Experts of a small language model: 32 squared ReLU neurons an expert.
Below are experts of layer 9 (counted from 0) of a mixture-of-experts language model. Rows are named down (a neuron's output weights, with its number) and show model dimensions 0-159. Each number is 128 + 24 x the weight over its row's rms, rounded and kept within 0 to 255.
Before each expert's rows: "raises" lists some tokens whose logits its average output raises strongly, later layers aside. This comes from a sample of Wikipedia text that the model never trained on.

# expert 63
raises: "the ", "a ", "this ", "an "
down0 [139 134 140 151 129 166 131 161 155  85 141 131 120 154 164 101 133 123  95 111  66 107 109  57 152 134 134 107  90 120  97 118 116 104 141 131 145 136 101 129 127 123 133 107  85 126 132 111 100 133 131 114 126 111 121 135 130 166 136 146 135 144 164 138 186 131 118 128 110 121 150 145 105 133 130  96 168 136  91 123 120 178 110  97 133 118 130 174 153 132 155 136 133 138  97 122 117 149 134 158 149 176  84 123 120 162 162  89 138 134 107 102 149 138 134 154 169 173 126  83 121 127 127  87  65 142 136  99 160 126 188 120  95 135 120 121 123 147 157 113 163 132 125 138 121 142 111 139 123 124 125 119  96  99 148  79 117 141 152 158]

# expert 116
raises: "- ", "| ", "Source"
down0 [136 117 106 146 116 146 130  94  87 121 123 136 153 103 142 117 139 146 131 127 126 119 129 140 114 108 134 162 142 120 155 100 158  96 134  96 129 135 158 152  87 112 176 108 150 138 125 130  83 160 107 127 138 144  86 146 147 135 184 146 133 120 167  99 109 145 112 135  54 124  73 143 127  98 137 125 156 125 102 133 163 124 152 126 146 134 113 134 157 106  88 151 117 111 132 143 139 148 148 130 128 162 142 134  73 103 155  85  78 140 146 148 156 122 148 114 184  98 153 166 131 109 153 117  41 111 141 142 153 141 142 157 119 134 120 151 143 127 107 125 131 141  90 106 159 119 129 173  88 129 150 146 130 111 114 125 136  97 118 121]

# expert 3
raises: "iti", "ite ", "iting "
down0 [110 117 131 131 179  93 161 111 180 119 125  97 162 134 123 162 129 109 138 123 105  93 107 111 164 138 128 136 147 120  59 104 131  99 122 116 102 107  98 185 133 122 170 141 156 112 101 116 128  95 137  86 113 118 103 127 125  96 139 165 122 134 113 147 141 119 114  99 126 147 101 115 143 132 148 151 108 146 134 135 138 112 101 100 158 143 129 132 161 135 163 118 139 121 120 102 158 124 139 134 126 152 122  93 175  57  85 147 146 128 103 140 145 129 172 109  74 107 108 154 142 120 101 122 111 134 157 162 115 135 136 140 155 150 137 130 133 200 133 146 157  83 112 120 111 126 148 123 188 121 130 126 147 153 116 131 133 107 163 110]

# expert 51
raises: "===", "The ", "In ", "There ", "As ", "=="
down0 [129  86 125 105 176 143 124 124 116 140 149  92  85 130 146 146 141 127 113 115 146 112 107 105 106 106 120 164  91 132 133 122 139 143 105 142 126 121 185 115 123 119 153 117 117 116 111 159 106 149 157 127  97  97 119 153  88  96 134  75 161 183 116  88 119 108 135 110 163 154 145 120 136 149 192 138 161 109 125 111 142 149 163  98 140 157 137  94 126  96 124 127 115 145 131 131 166 156  74 118 112 156 128 147 125 135 113 139 119 159 108 153 104 122 112 182 113 151 100 130 132 103 118 177 148 110  96  98 110 128 157 146  85 162 133 125  89  91  87 157 121 164 120 143 108 121 126 133 128 120 150 114  85 148 149 131 134 151 167 142]

# expert 117
raises: "the ", "D", "M", "a ", "N"
down0 [150 168 130 127 131 121 134 118 136 138 109 125  89  88  96 138 117 117  68 122 176 118 104  83 120 154 124 105 174 132 160 139  98 112  96 126 146 115 133 145 143 121 143 122 110 120  95 101 151 137 161 169 120 181 166 149 128  93 105 132 134 109 126 104  94 102  97  80 137 138 111 158 149  75 134 122 115 120 151 129 125 116 136 154 148  96 130 146 130 139  94 125 151 112 127 155 126 158  90 117 127 153 131 137 130 119 126 110 109 139 130  93 145 150 177 162 116 148 151 124 136  63 142 101 168  95 148 132  79 146 130 130 102 164 121 127  94 135 126 124 110 163 103  95 124 129 165 148 130 122 122 170 141 112 150 180 175 113 161 129]

# expert 32
raises: ". ", ", ", "s"
down0 [170 148 114 107 114 155  92  90 131 130 128 136 138 122  88 133 142 145 131 135 142 120 143  94 129 166 143 141 158 164 134 192 126 161 108 167 128 140 148 102 150 148 129 143 143 113 118 110 120  89 121  81 141 135  93 167 121 120  68  94  97 134 154 106 137 139 148 171 168 130 123 142  82 115 101 135 146 146 150 101 179 137 118  78 148 111  71 129 122 156 111 149 137 100 113 116 123  97 136 112  94 138 183 143 101 154 118 170 140 164 111 118 150  89 130 106  95 147  98 158 114 118 132  94 123 137 126 128 131 136 116 120 133 137 127 120 140 118 131 157 105 146 144 104 168 107 101 169 121 116 116 100 162  76 123 104 107 138 146 119]

# expert 89
raises: "the ", "a ", "in ", "an ", "he "
down0 [132 123  80  94 140 137 116 127 139 167 126 100 142  93 137 153 124 136 116 130 133  90 143 145 163 123 134 163 134 135 128 127 139 134 155 150 113 140 128 145 152 107  89  93  92 147 107 128 146 129 138 136 127  86 121 109  93  90 151 150 142 145 158 126 137 109  61 124 154 105 132 194 150 117 122 124  84 147 108 165 103 136  84 142 105 129 124 156 127 116 135 152 140 141 128 139 103 100 139  97 100 161 112 117 131 122 113 126 117  95 157  99 159 122 145 125 120 170 160 151 136 137 144 121 116 138 149 142 146 152 142 122  87 133 133 164 190  92 146 136 149 142  92  88 137 125 176 122 114 111 159  74 138 129 151 170 145  94  60 111]

# expert 34
raises: ". ", "\n", "-", "\n\n", ".", ", "
down0 [147  78 161 125 122 134 129 159 128 120 200 157 109 143 156 103 174  74 176 151 142 113 151 135 160 116 117 112 127  90 129 135 111 118 157 148 113 150 108 115 143 104 128 125 100 168 138 115 123 128  95 174 110 145 143 171  90 132  79 130 118 130 139 164 142 168 160 121  94 150 142  76 109 163  90  96 112 107 143 140 150 125 107 115 132 117  91 152 116 121 156 104 124 156 118 134  96 117 125 107 165 139 102 126  72 133 131 142 113 122  93 108 114 122  75  78 124 133 136 123 137 138 128 127 153 173  93 130 147 153 143 101  95 130 111 123 155 162 124  85 144 130 152 132 131 122  96 100 154 112 105 124 132 108 142 122 138 119 148 120]

# expert 86
raises: "in ", "c", "on ", "a ", "(", "at "
down0 [124 147 123 186 111 177 127 159 110 159 105 132 145 130  96 120  82 154 130 158 126 148 167 135  87 119 122 120 164 156 143 142 145 126 123 167 114 133 110 121  82 124 126  84 183 149 143 130 124 166 137 119 174 152  87  99  92 121  55 136 136 135 117 149 104 132 120 112  93  96 146 124  90 109 133 148  86 127 139 106 104 136 115 106 112 179 114 132 113 199 175 131 132 118 140 143 122 134 128 103 127 147 137  98 108 148 131 153 121 145 129 132 129 153 137 101 118 129 131 137 103 155 117 142 141  83 116 136 118 163 160 106 144 107 105 136 141 158 141  92  94 132 113 135 137  99 140 134 120  69 121 108 182 123 117 138 111 107 128 128]

# expert 36
raises: ".", "\n", ". ", ", ", "\n\n", "ing "
down0 [125 121 154 146 165 189 169 117 171  85 133 152 121 111 136 128 117 137 126  87 151 136 125 152 136 115 146 154 111 134 126 147 149 102 120 110  94 103 122 129 127 163 164 135 108  91 116 152 157 176 131 100 160 129 118 126 113  99 111 137  94 117 107  70  96 118 145 113 130 132 107 145 111 166 145 130  98  99 114  95 146 110 126 106 164 124 104 117  64 125  99 129 155 115 150 153 130  75 134 116 112 157 110  61 150 151 148 123 171 113 144  97 120 118 121 114 136 138 102 132 149 178 136 125 104 116 117 140 142 128 140  81 143 123 153 163 145 127 108 149 208 123 126 157 105 106 116 141 140 155 121 115 122 109  97 128 114 142 156 131]